Below are experts of layer 9 (counted from 0) of a mixture-of-experts language model. Rows are named router (the router's row for the expert), gate (a neuron's input weights, with its number), up (a neuron's input weights, with its number), down (a neuron's output weights, with its number) and show model dimensions 336-447. Each number is 500 + 25 x the weight over its row's rms, rounded and kept within 0 to 999. Numbers have three digits each.
After each expert's rows: "gets" lists some tokens that make up at least twice as much of what it gets as of all text. This comes from a sample of Wikipedia text that the model never trained on. Tokens count by the router's weight.

# expert 14
router:503483500510518476545534516467501491556475510540468544481482499547491538488510462509508491472497456521475525500478540508497468484484473510446520546430487484514525507499500541495473474491531458505511469469510512504527503481485531490489531492495505507538472485482485506516510518478511464533524491488485518473489481523476503552527519476516
gate0:502546507475451498497506503522545477510529544490525510495499535556518526582496496502511490510498484507558518496465517475501537501493463501474496493470481497518543474523539501497504474529484515500511515503538532470510519504495473477527578504522484468489500505502458496547492538511494449506499535477496519512481523483475525517529493524498
up0:496519512492458497483505481538513505505505540535492492523497509537540522555482467497492492513477468530500507486465533512498507486461431498435506498474449470497554471526512484510516473527492542510475499508518552504508490507504509470511569521496507460503483496505481487534473536526496450517523516461520480515495480488472492472494492549497
down0:517487513493514480501529511447528495485512525468487513517522493505474443494502511484467497492493472511495488473500521509537540503483524473495512485494507512558466500513525518486508454498524486469544528450547481504493454514473501513497460504507529522466504518510475516438488473483481458480507503493504502513466514463501529534496490484492
gate1:559503497461508490533542452511514521479483531529492550495501492472518503511496520470515517488498460528498495542476483506500480490529496508533530555478561508510461511477506508496535486503428510476495507477568493519468497497527519496468489512466508516500520476497503486488509527476515468521521480486496519464501498497472502459491522456500
up1:533491501476493466515539446475536534518451516536505567474474471495538471489507510479549523470500512481497492536484482527492482478506475516504470511497539530527468507501501500500503486528434499501500507474589474475499474513556511518453448489457488535506497434524514471497547506472507426526534482513467505479482496471490495473508548465507
down1:517493512507499467509475472517472504439483523492536483513490511505525418504465485488536508476479528463479503471488496481509483499508476498498502493497512464505493532512513465481526487496530482534526528489509477458472527469514458499499437499499477461505479503519489470451470502469486479489519530519481504507473475479524508499509518511481
gate2:508499510456500504520461510518482486470484484507507505513497536509492502516466498467521520478520476516503500535512490512475481509485476525531488502473540513496494501515522499515484462544491448481518500511511500513506522493459494481496491476505549509561538487477500481458484526461480464521534488503536460526472497477477526583497524491516
up2:482484525459497513511474524507491469471496458502494507517470523539485487502465529477495485501502469534494509535479476496496486487479440515510490503472516527507516508524513482477484480512486496509515501499515501519514513484478505485510509436502529503551540513494512497481465535468460440517538494492514457526492473483489516519496499502531
down2:473505467477488536461493482505529491499507517534510460504490484511479500473479496489500497504401481484505489479479514488498517459475500508485516516462491458537459504547524552497484459473473482533499529485511516518484528513483485527543482503461523466465497521550556504489514508469515544499505505485471482469539466539515515527505445528491
gets: "\n", "/", " (", " ", " \"", " C"

# expert 5
router:501464497481457504520511487481504499539486499497492511464543532505492506454531503449500530528522534494533530535465497512506470487474500495506540546482499487467519527508512493498477486531528449518523481477481557484486532498495526462474496482485493561509514467508497475544536524475549482542514545455504486495476489535501515562505502466515
gate0:478488530497504486528537503492482474521485491530524528502517492538473464525470467447548538516511494467517524483521491470497474484507504520496487494453501482518517486447511509482478457514500477467530519533522557505496519453469472483472513518512522519491459452507523486517501485488504444537545514502477462550495480515445529509488486520523
up0:488477535480512480538512522469482479501514509505513512487508491532483448520481462453528560543512472482506533461484515481481494496517515514496492492473517504508526515462515530488468484518517487479492555541514534498525480475469469488483497495495536497485489465484531455505472469492521501537530514479501487536515479518460528517480505513514
down0:530509531515457545520468488506448507520546489487474513491533530510488505505475511508501496448535543513509454535478536519526491501525518482492438493454482498465466543502514532467501518500464517476528477472517476474516498496492485506477506504470488499525534499487466527502469468495502515476487484531511473491480511471453500465505539478494
gate1:550509475463470485516482518520493476507506509480491542490545498540467557519524573493475496525492467454483489534537490544502494482551490485513524537492551532466518523534525484524509538481477487501509544508526487518540504475521472491443485497515493513498503507512469498515509519473509488541507558501449474504496494494521492532493505484498
up1:546499478438476478534500543533508477496487511461482513515543482544489551510529555507510497528485494461473507516508489527515491452550467494520510532515558520493515536527514504484518532499474499499488524514519502499532496486524475495449527522502503534512478492504507500493506525474521498569516541474503494500483499501531491523500526502506
down1:501453497514487463489505510492499468470539566472485497534501521505512502504521500462481493479475457533464530500470573456528456492454527481515478490505486496502509499449513521489485486479494483505523462514463496532472489490531507522486514500516540494472567515461507497496541475495495487457495524499471499505516522524526487495512501508498
gate2:488515488477515495459460504502508469491501481546502485520500494507489526486522514500483490497550501484486530483477433478445498502464503499524498511506495500468507524498470487490505519482484486558519462510511534516518454493464509522507521494463522528502481521532472519512535505526441487495487483519502465481516505499530448482526522491510
up2:519525490484502499422451505475494518461512490522487472541508475536500514471552558535450513485493496493499502481507457484492512525463486523513489489555506485460492517484497475496494497470487486545516491488528510513523476467470485511514536500488522489520481500504475500530569511497454512500480466495539502472506519486536457474500511516478
down2:481524452491472496484467441495465523540502511497466483523525504480450548481498489508481540496509545486470489483551497517528476508497497504496516535520518451501491485473471461520492486503475511489500491554519522529473471502532467482503494515527472454514488504551535534465493504498482469521456455486508491467463524481480477513504501518475
gets: "\n", "==", "===", " ==", " =", "\n "

# expert 0
router:490509513498545485495504558501509447473504532515511491511521499496483476450531476424497519523496459451454530512496469535471498468507505505513523510472517481490492486521522515505505528526518492480491504474564489493491508500537524476505500452490531516515481505517480531502507447498518496521523524451507510448475488465482471484520491504523
gate0:516474510517538516505524500506511444499499470525482492500497539481460495497532517518493490501513498488487504456486514514522498497507544492488482515495539515526512486472494517474500454513506553501480562471535522490483502495509510514513497460503478510514502485535461520563459460482543468488541517493512501476442524464491489501539505508517
up0:528482513505529520524513483493495464492530483544489508546495519494470502507520514539483493480539480459490530500469525528547478490512548517490461500476503516530507493482500506438495462535532556499488565474551545488479504488514513490497490485496477515500488466507460478557475452503545462502559508516513485510465485471462482516549503508509
down0:468494460483499453472511480476503518505505502511495475524472463483495524488456515523499502554503530468500509402493519500513506455493519457513505484510517491525457522535466518526507457436453498471527501537497498496451483540531505446487492527477489498522447498509502497511468528480492534467503460488496488467529508528514517468486511495506
gate1:471490480520507491513534477523487500530496500490510516474455508498473504446519492501465574502554502500501527492519499469447511535519504512516508503497504508518500498526506514515503488566528491478452499538488522549516500474479508507537519511516527490474478539490494499487515510504514513485493459503488494464446514480530501543499511490503
up1:482511473506520487480549476503495504493500506462507497510469509517480516414539518489487545499568512542508489501496515445468515504503496512500493513496519504505510495505514533534513462523533473492457502522464500521486490494480533502535536523546555501453497527499487525491474528462490503504510469517454468498465516482513495527481492495505
down1:526494516491458507523495487489506438529547513487528492482483455474500471486466528474465511515513517499490535518536500473512491488536506497490507490423519513499506534557480478483497458496519520510529471498501489515488468512513490460487468486515512466496503443534505491504468557486436521507509489552496443517526497481538503449499505462499
gate2:458475507504493490493533506476504477476511492535500473490473523514490477491490514499503539514478503509475485497515478493461506461497510477456520467514485500465474513504534445523506477446472480441481486522419421510490476522518508468503507517518512504469561464453497487497536502488482500509484492497492497525438524475541483533479525483533
up2:470509512492474522512528523496501462514488522511513501458498515525485489505526523500541557472472529519534460498523494527476505477546494479468529444486504484466454466481496464502498444490483489428456518504421467519466511480489530460507497517532515482508532491488514492474539506496510522515493502452479490503509529497514457491452511500537
down2:475498470508529496519483498491541537482530481479497506495523466507493500499515520466476539452529486432489484459497469467521503529489519469506452494496523519507472474522509482490499522578470490490546496460548489505482494537483479490498490496504532483531450464493518520542492509465527484499538449489508496500525491510501500547509478499506
gets: " to", " of", " in", " for", " with", " and"

# expert 8
router:519473491472508505526503554465516499536500518484482477535476528506450473501512469489509468524519490505467517517488544555508469445464500495500455519436451501487518512532511520491489458534509533478512459491492512499498497522523491463502519476516515495481470507475518489506482525488521523516463450490525499492502509514519510540518507488559
gate0:461502501477492511525530492500514489480493526472526523487481542487465497480476485484505508435473498518493505479507533505480512491437516465530472542490473504518533526496492540530494505500532466509483496494522519435459499515467497500528500494532468513453499541554544469473513531481496465512522545510516469533510532492508482508478514447540
up0:456499526465489488527538517515504482492467508473542548478476515495450493474492486476506501483495473520514518480523491501471515480480509476521514497467463500516521519486487530539489462492512495526471512496538509449452496488488494497510509496538466510461502535578517502503511514450488458534489525492528476511495487461502487486489506472518
down0:536518540529451492532508527546495517501476481520495527474509521465507519503479482499519526516517560555506472532491533486464506507511506546504405485446493536475467513526475563501476514461472503505510524478509495510528474508530515475505478506504488525533495481515470484482528476498486488527507498526511492470485455547532491493460494523464
gate1:532481548494525543497513492507475540473471515496524485491514504523478528501529469519516481473507473498510464459559516472497485498523438502481495484507519479502521487522488523481504481506540501474501516511491542546487473511546503494492459536479500528502538539469481503431526503507498447510502493499490487523485517483528516492490503482471
up1:499493524489492515471517491476490541478465533501520496477528500494495548489506452499540477477495497510483442459555525498516501531500454507467505487491499489496520477492475531470479490510511485515503529487497536508471489508505505486486459534488513522512559514479505532424504494511509493507514473501510484524498514492503505506524499499499
down1:519511493488498482495485489439534541510515489516499552538475496533513513528498491525519468504481486531528513485464544518522544485467462532521451509542456528503493513535465521524466518479465509519546504485484489472527483512471498492523532508542516495520462500519535519501487491517572523505521482487496519497511495526511553477470481493516
gate2:503494526475514506489522505484514510502507513533535490449463482529463490499537479534518465459490505494474527471515469493470467433479498540502480532516502500492514507562497463521479493480498523479511503518485431469500495488509528494526533525509471490481472494486529477504488474488510508512504512529492474466510492534514453537506516500478
up2:486500539462513482478541495507522546446514510513524499424505506529483486505551496514530470452478515484491511454505480482500473467484487544499487520514510504455532499542490453528489504445481495482490496479491441533538496504507511486520532539504483460492485498524530494504487457508502510493518509538481504466510477529514455550494495503486
down2:487469472469492513510500486486528527447496530455521493492508482495484508481511497453552513506507479515498542554547517475490477461543536525530465462463513440511510508494533542463493504456494517446496489463477528508524506486484524477510452479492510486471482492479510542513513530513524564472520489484530511465474498537524516496494518484507
gets: " |", "-", "|", ":", ";", " –"

# expert 12
router:507484500496502482529470551502520506560491504500463461544493539495492455480493468518520494497471479464471515521493534547521426456467499491522467516451472500484503482519517544500515471527548547467464504493501498516523500489493501476516505444518516520484486521497515501520494517458505529488495446448522493470491478511478517539530495505530
gate0:452500485470490505473486496451489468499507493511562473510499486503484490505480519470536479498466524507494477491489495507521494505513473493476531549511489546494589474489488493496459497510495480536517516481445503501500471493488490546504537489508531559496510489514514488471481523557475454507504483532475483495505482490487545499525523510553
up0:474516467490490491495484485450484469487493475547572482522528493483498497515499521462550488514475530506498479507476497507505510485511481500493549537501477554514559491499494528505458504498472469515511512480460510480497490491487495586508513492504560588478503513532499491480499537547458457502518522545487489485500486460483514495520510534545
down0:512492510524523491519468485477534564432513465495487505540495486521503520474510519474544500483506517497508517437498490540477489494489520527479497487493499510533490539503516457515483514479464462490526504489453490452511471486510517483518514472450518510531526456500483487526534509520455477483539470476465493520493477483496513539470514528514
gate1:480489539489529532493490495525499476499487480560480505533497456469539439505456521513498527505489465522503474533516478507541482498494494498524537549502498443499488477516487504516508433457529496462497501483491485513485537515496503489517483542523491514480480502503452510513512493496469499461496455513505489541512459509443562526537445495493
up1:494495529468539528496474475532516481486493493559477501534479460489542477505464517476486547511489463522488484555538486511539487518491485488523521531501475439503526475515494506490507429454527511481523498473516519491512501519490548488515500526530474521475456500498494492489501471510496515477502479515508469520502459479471582521545459476481
down1:516514497496521490481542464506481470461504538517493451512463503454475506529457492512514439499512466499470504492483474462502501481538509511508548512508482506488492510492470473489520512513455476490544507533499501455510500515453501503504519499521530501499511493523509536516507500484532502525511510538462502506493494502491500495535523505553
gate2:514470481524475483513483523495533537525477514476486514488515511514473491493481456538493471484444489531542532513539535552491485523543490523473435439533493480467495530449506470508548518491495465519461493460538480488492528494479493514510528502492522469466481451495490546512450489494493488482508473469534476487478469505512521486527535474478
up2:541468480507484489521479509487521530510499521491467538495524483484494483514492465520505467471474479516543517530523552524501510511509487525492424461513493501470516547482482475479536528478514476526455486473554485496494498505507519523503513499483524470465478465498504514491490503497498501477504452495532489495499503495489565495500509491510
down2:501517510509443492564492487496441464533515520568497492493467492527463486494494525491529519482506483496504505524476515556501463497484509508479546527503516507480533489507449485483523447507519508489590459510521521515504495511538549530526516507459487543480499515461500462466479474480507501529506552501485516505532497506540465515486539534495
gets: " |", "-", "|", ";", ":", "."

# expert 18
router:545493517466516531504518484502515461509483497504498527526488461453468477506509482503483499474474526496526518520476485554494496490472476516506506527485503484470502498468545504496469505494472505497501521452525498504472523480486511506555508501525519497513503497489524477493480502468493536544484520517478460472441507477467520476488548534510
gate0:555511527496526524488549496495473513465531513515485455504500482445510479469490495514500523453470489520496495473517488495473481514481476490488487525465497446487528503463524507474505514543500506510534512505499506502465518501519487488497528523507477518480525451503527472465473450537516469464491464522485459459492503509434499505478536495515
up0:537532506481512496502514478499464555450482476496510474465505493482525514465511516519512525471452544491483507479517510487479492520465485478513498516463494473539533519487533521501510501506482524504497485500492526506483518517551508470507505526497508522453510463508512504504496491503538498471477451511495476487509490515445486506492506494483
down0:542501507495521529523508484520525472518524510521514456493545441514494542487468469495559549490496507477475482509486449504465524542498450514521520471543535506517513520523525530541513472523495512478481471537494540478488497520497510499505503499476514493502475483462530520518485492482527496486505498540494529494511511502515466494482520485450
gate1:517501524500506495469534501467490511535488512532494500473454455540526543515503493466476512515504527482490506546501482541486477523471498501488493498550514477483526490517497450500460505489501541508476473477535515494494474498517521488525545527514487507512490546501477490473457497507451499499548497526489489519499525503537451486473504472518
up1:514500467455499483478524483515502508546510482503513489488445486499508536504512475487502513555514509474471492567547453523500463542463504507485542497518503437475505493506478449518479530464502530509478510493555518490501486516489504515495543518488480529527478520504463505485490451507461528512522487552483494520479522523524489466463514493502
down1:495514495487468540549472534542535483541492455502505504471482511505489514526527482523566559551501519517470529529520491529536472502500522518549467502448439476536458524495512546478479511488493522522502506496517505479462516541454515490497486494483480520447515509493463514488519514489448466508501511502462476460540466520528503517471477534505
gate2:514484497518520474525519534486503500492479495508492519512537488467484521522554467534466480469547543498511513541496452497463499516509509511499538503477501522475513520487528510524500509516467500493510504456520480483476528476513491509494537534531448486487529520496456535534524511483516535516522460526509474497500529481511497473483488507486
up2:503496472524538504500522530481500504483465501516494523503512479460491536530522509501500477491546486519489488521487470472451524503516513496534517497506512537488500502496539510504501484515450518468536482451522502481468514488502489524517529531552474481496527493509451516519533515503532559546504450509482504491510509456510513503495495504500
down2:539488477529485471465521505476492464488535545476489523549508555496535511487516504511475470492528468539511505482484463503455485488493515493511495476529526541497466503527516519486517482548511460511548518497476465483464568506496530459443519474504539503501518486523556510541460484468507513491490525546528501508503495489492481453528518531494
gets: " the", " a", " was", " is", " The", " as"

# expert 19
router:458487516469532471519529555507469472510496510544452506474511496484465475473507479497507496543454489441460517501481517508489494527508489513527527516487470494485535525544510523491479541496529526478496508495507485490514508474485477483526511505463486513508503466511497475502496506509459494530483505515506507500511493515513537454466512481499
gate0:511475505508479500449485478472490469504501481527451493527516474536463507535494509505503499540484511483502508528489505474501498508495485482568470498525496490514490561442520503547486531511511512476467468502539458481482497444480516526464542507480462536486495490507510468476521523471475560510514497503514504528507516522482549459465517469469
up0:508482520501474464497479487455503501494524451510458466525542493518442528531510475493488518529507493476480502490475518495488496498497475478541434497508492511501506516434523509533506525515489523460477490508516432489482501456445537502474551490434465479483473475501505465473536516451467545507479524518511497508526532534488535456457533484503
down0:512517463507543501505483476507535530495497514524527497504521536491512476516520491503526516524498478515461511459504528534495527518494539512494487519523517487503476511551498526477505468473506558490522480479496521462505485490543496463456472511488434477522498492497442465502489492518446463529496507485513485501485500524506481469497478526495
gate1:475514495501541535537508456501478490488522458476464469455523445509498467474490508504502485498504488464501472506554493449455512518556482471515492480530495516456572481451488483533465472467518495530472528499475524489501517501482494484500476498492474472513483484483513483494510499515522518477529521475488503464480547540523526512466544526505
up1:466520517512540515514494496525480521484548483487452483472526485525491440465497481522529532498494483446479487496550480476482490513543482454537482502526515504484542541481482502524484482483517530486503507514504514447500524507490478487507462520499478507525497510477489485488486494503528478508492515482492497501476541533485543487504535544504
down1:506461495526459542476517455507471526494500493506510509518491504511492472511491488471496483467505478487554517501485462514522464511502495463454537539493508484493479481532489470490471456478472476493519470463516464525499517515472498491511516536512518517496516483519446518520525476523522484508482488491536460500491522515496521526500497469493
gate2:490486497538526474463522468473499522522482491496440498485503492488457484497487497507483512527462504536496514483481527467517484481512508500482527508517484479494524546520539476522513503472488542511481519498511484498480511496502450559545475505512525515533499471507507498460471457541468497463504471450515498519483537546476455495500503534516
up2:445512492482544495492483506481537482529493485494403490447521464469482490519503506476441472503461497466527499480495557489497480510534506522491484514502473499482515528537551489501496488523491534475511546492526503464503490502517424537526469518503509477534496486498480532476499473505465466476496476466558510516499512546415459489486515535509
down2:520476481490491488494499485470506508488516531491499467524516542505466515441510544509520540462466520511500476489550542491520517525475502500522526484549511506483484504476469510496523485476493511480483510522520505495484453513501516497530501516500488521489515504441469492500471509482509532502515527516513505542517484462506512532480470487498
gets: " of", " in", " and", ",", " for", " to"

# expert 4
router:481515484490551475503542551462515521523472529527479510502494491490473457472518446518537517478454448487464514506501529507500507502512489499498492492437487482515532496509488527545467503485559471469489499454518517513490522486524520486533514488488468525478457519465465506484490561530494511526498510481500550452483511497487535578514501465519
gate0:482510495476496515520540558483500488547504509551477488484530486494488489480487473465520548447504469478542464500477456498486486509458479479514498526491511487513527516496468489540519465497483492479551446471503471513492488510468513472517437485546495498515496500459526527521534517457533499483503510517476473542516487493495466507490510523480
up0:468523504489500514509520545491495522556548486506501478495530477526465503471482481441519537430477458474538492496488468500496475498469483483494504514500501492517510492470497498534514501487492487463534430471495481497462471524458513473528436505532522526510508545473525512504534485466507487513507516518511466523493472480519487498468500518488
down0:536497477480461440463548539503495505519532504484490501516493503521492484558458505525495494482470525495545485456487499517486487465525515468478515485511516481487496507499514512541500514486512551544466527508510494512475481499465505465513505467499472432525524472518468485566516473502536464514500456533532515542522473516535530509524474508482
gate1:500487469489482505509513501491435480498503485483479502484512479481520518477534492527500494430466519482500495503493478477487479528532508487485482491538452463519529490486505507490473524524505510510481541523515513481518460508490455512531486447529505494456523472451502496490468544506529542523494507490560459519447536513502526508502510488497
up1:514495510481503490522525525481446460520518500526468495473512482511515520504544470527495509447486535460500448496488483469516485512520513491503488517520472494524526482507487496521463520491490502526499520492510482502519479501476462519531490455531509502486520490479484481490475520490521536530501507512561475512449514497505499512507505493506
down1:513522480494487432505499562474479500524502494554488509511491529455457468491474534541470508526479524505518514499518533450541487472506504548502495495519503496505500506548473511462482508484504501557511471534481481495487513461498545495466509502545515547499510496481488535525479500500528531495475520539477495450538532509443499498500507509512
gate2:494541538437469480506513536513511495554539487483511508505554503513522516493528510507493488500507479493479461459551495510495488487483488448507540543516468500545522519496508497502508490493503471478479489452488502525516540460490530506472491509532508498497477479525460490496471496457457539556498524529494484493507505485565509521496519517511
up2:495555498481521488529482522500517494541500482504493524506535504506519494491543511521518519521518500460475466472550508483504474476482491473522503541500485498535543512484477481510520491487520457468493498486533530498505530499542516474516480482505477511508509477497451478514486493488494528523494544526484494501518526481564536500503530533489
down2:488489511474511524505532522516488520507546515469480481514506483500497464520509504473503523490542489504535478480466488449521521525526479514502503503489484513476518496432496473509455485555537491438528507494474514534430473530462520531457471514484484519497531469495518505533503505480518495495491538522495500480476486488494529524540524461529
gets: " ", " L", " P", " 0", " D", " G"

# expert 17
router:517531504521515528467482511531508508500493495516510503465517498477508504484515464456492498534522474479490518511515504522489478482470477502459498537460496497451520497498542504511501545516503500475474534466499508496533484492528515537461513484480515531514458511520487524543511509491527509541504499460513506482456499455477502494489505481510
gate0:530516481525537479452514526511483463525507512509500496493508466423503509515505514471485498505526537489494509476483480523477507486464490475493505471488499478485526500473561521469482525491473512497495488516446503508519524480533524529482500470522529484507505515469443479480472487462505479525508462549478485508478517462510514470459540531522
up0:535529496543542436453479496519482500504513502539504526457517483424486522481540496495456486525513539467505498503472482500468488478490478477497520474510512507468513495478547506457489518488494506494480497497483497515563520487498470520494471501519499504492505510455510468490470470458528491540491505548496477517483520457513485480485538524498
down0:485502482510494520491491494513498481532466519463501474470492530497509495494488488465509553518489473468510481491551437508503542566520494509487509463506567488475491494500509505517491492520516486470485503493515530508488487468503502482522550544479511463515448519483499556503480502484521510502509472465516518508519493537487517545498479507481
gate1:472515523505481503504502492506517446497503551521512489507486555521490536517487482499499533454480499495457481501482532487500464542484506461482473463472486508474500451496562497519477537460491480502485491492481488490530510500531527491464486514513562508495499500484469502505473505538499547490492496521475499545470483477523515465511512541505
up1:498504526497493516495502469498534475525542512500499523493524549554502506513468490487502538472489502498456505504484504524507469516453517443484465499491487510505511460513541493519488499509448457524498479497470477519531503508505515481500534527517557484504516488471476523494456517540497516490495502497526501524467480498488501494480525481516
down1:501533490493512501533488494492518530505474493523526491511510489471492508514535501537489483502551509488492481518506531540523511495517517553484490472521497466495474462512462460485515509459507514504495504495532503464502492483474489526471465455501505517536498464551491506440537511525489517480596490524488445498526508524490485502505483486530
gate2:486501517483496448533495509490438460497525518541518497534484489510496494522460492516462478483490482422461484508497504477501482479514512530490502537514578504452504486510499493503483514499518530511479506510470496508503498497547495527530485481481520524501478503498497498496510545494531502554492490519497507499421529464516537529506510520488
up2:483526504510520454522503523520451466523499536538515493538468475512507490507472510501468488462482462435446490509508484508505506449487480525486517532488579520455500482502509511505494515483509527469485515535493502494468497494560509518529486493495526519501467529483502505491513536475506472524490484492491524503391525448531528511507527474493
down2:540519529550517489508511453501496513483486471505499462524519508479498492479505503468527459458503529520523477493511439485457476485465470566505510501477508517503499484524527519501466511492465501505507509512452490480507466510539473561554526521508537521531506497509455510503520455493520480539503523522503516476516499487497500499485471482470
gets: ".", ")", " that", "\"", " he", "s."

# expert 3
router:520487529500528486480549494466500501525474500507494518478579495482490531489510473482518504538430474477510553503512487545479445451469478493501471479494519463514528553501513539486471497469527491503487540501506533503546506498543529512509496458512485510520516431514477472557468472525502521482480466474494519525492525476515499490518538503547
gate0:522466492496512479498516521507466534516451515487499496459478439487503522479475485489525493511476493565496547530517527524514493533506543495504462497483491488490446485488513497498513508510507484540535470459474494500486451499531548502510518529471517503442514467482457477515489467527524521522502525493517489517470527472459458505493484483483
up0:542466510490504480488532526485481532517437493484483507490487479476484524488485481522560496499518492541507535528515506505504507541492543505499456498524467490509467477498515503482503510517503478547496505456477479527476468516502543508533475495495498506476519493500481491504515489515506526531505510471520468505462528469478498494505502510505
down0:476547507529479452446474512497469480473541481511512485468497514508501457485478471471520504461449505483484514501472535526513521512515510517508522522559498525500511446506518467531554483506507516498532487524496524446495485513528498500493439468486504489482514520518490488500484488503514512502480502481500498514450499497507502512475510521480
gate1:572450467496497499536517484483495470480529473504523516475476511530494538500497501470484502508427526463485494476474499551491465470480445474489490519503512489488523549523521515506478525509519522488474523471473499511497521531516524509498504480496496521551513501519498454507486526452451491457450476493481530463513523500510523464524453415497
up1:560431486489514509527532504506521482478542512493539503492498500529515518473498493486466523533430511458504485464484486530492474445490460506521500510494485476496524499491521493496496518491515532472466522469480500488490524492493521497493500479492490513547509506488522444501496522461460498480454526527466522478508518485524505480521472416493
down1:473524490512510482537513526496460484482534497452516508510452482529466490486521508527446512477538483529488507532478499481495538489502516489546530480479531493526500466500465466491493496483505494512540478469495477506492459519539480501525494511513487481511468487514480550486455486519526474481462493485507471495490514468477547476482531549534
gate2:521446520484506478470515484484472506518513529495510493475531460496500533520483482506468477480524548554439545503503491501544524471455507439464483525505530478502503492520472514486470511477507469450505544454519527476534498516487491548474520490496514481476476502515496508541507522486524520547524527472503556475527488540504482445474460479541
up2:529466533497498512477479472484496532527494516507531498464508475491524513508486441500490516514508537541447555533460502518510518494470503467446494538523511503518488504541505511523491487503502477454500527472493509491547507523479517525475519505477489483503491465489485489513490501462509513537516504454500531464512483542523490445466450497473
down2:518527525496499504494517462521474510524537496488520495542506514511492473486531514470497479528553496499531476490515516518512484491501493505485515446467496458511502504471494506488470488460525491505477510486515537462507518433471500549516474531484497451498474517477561475475537480500473483450515465479483498481506483514520492495459439502498
gets: " the", " on", " a", "'s", " The", " his"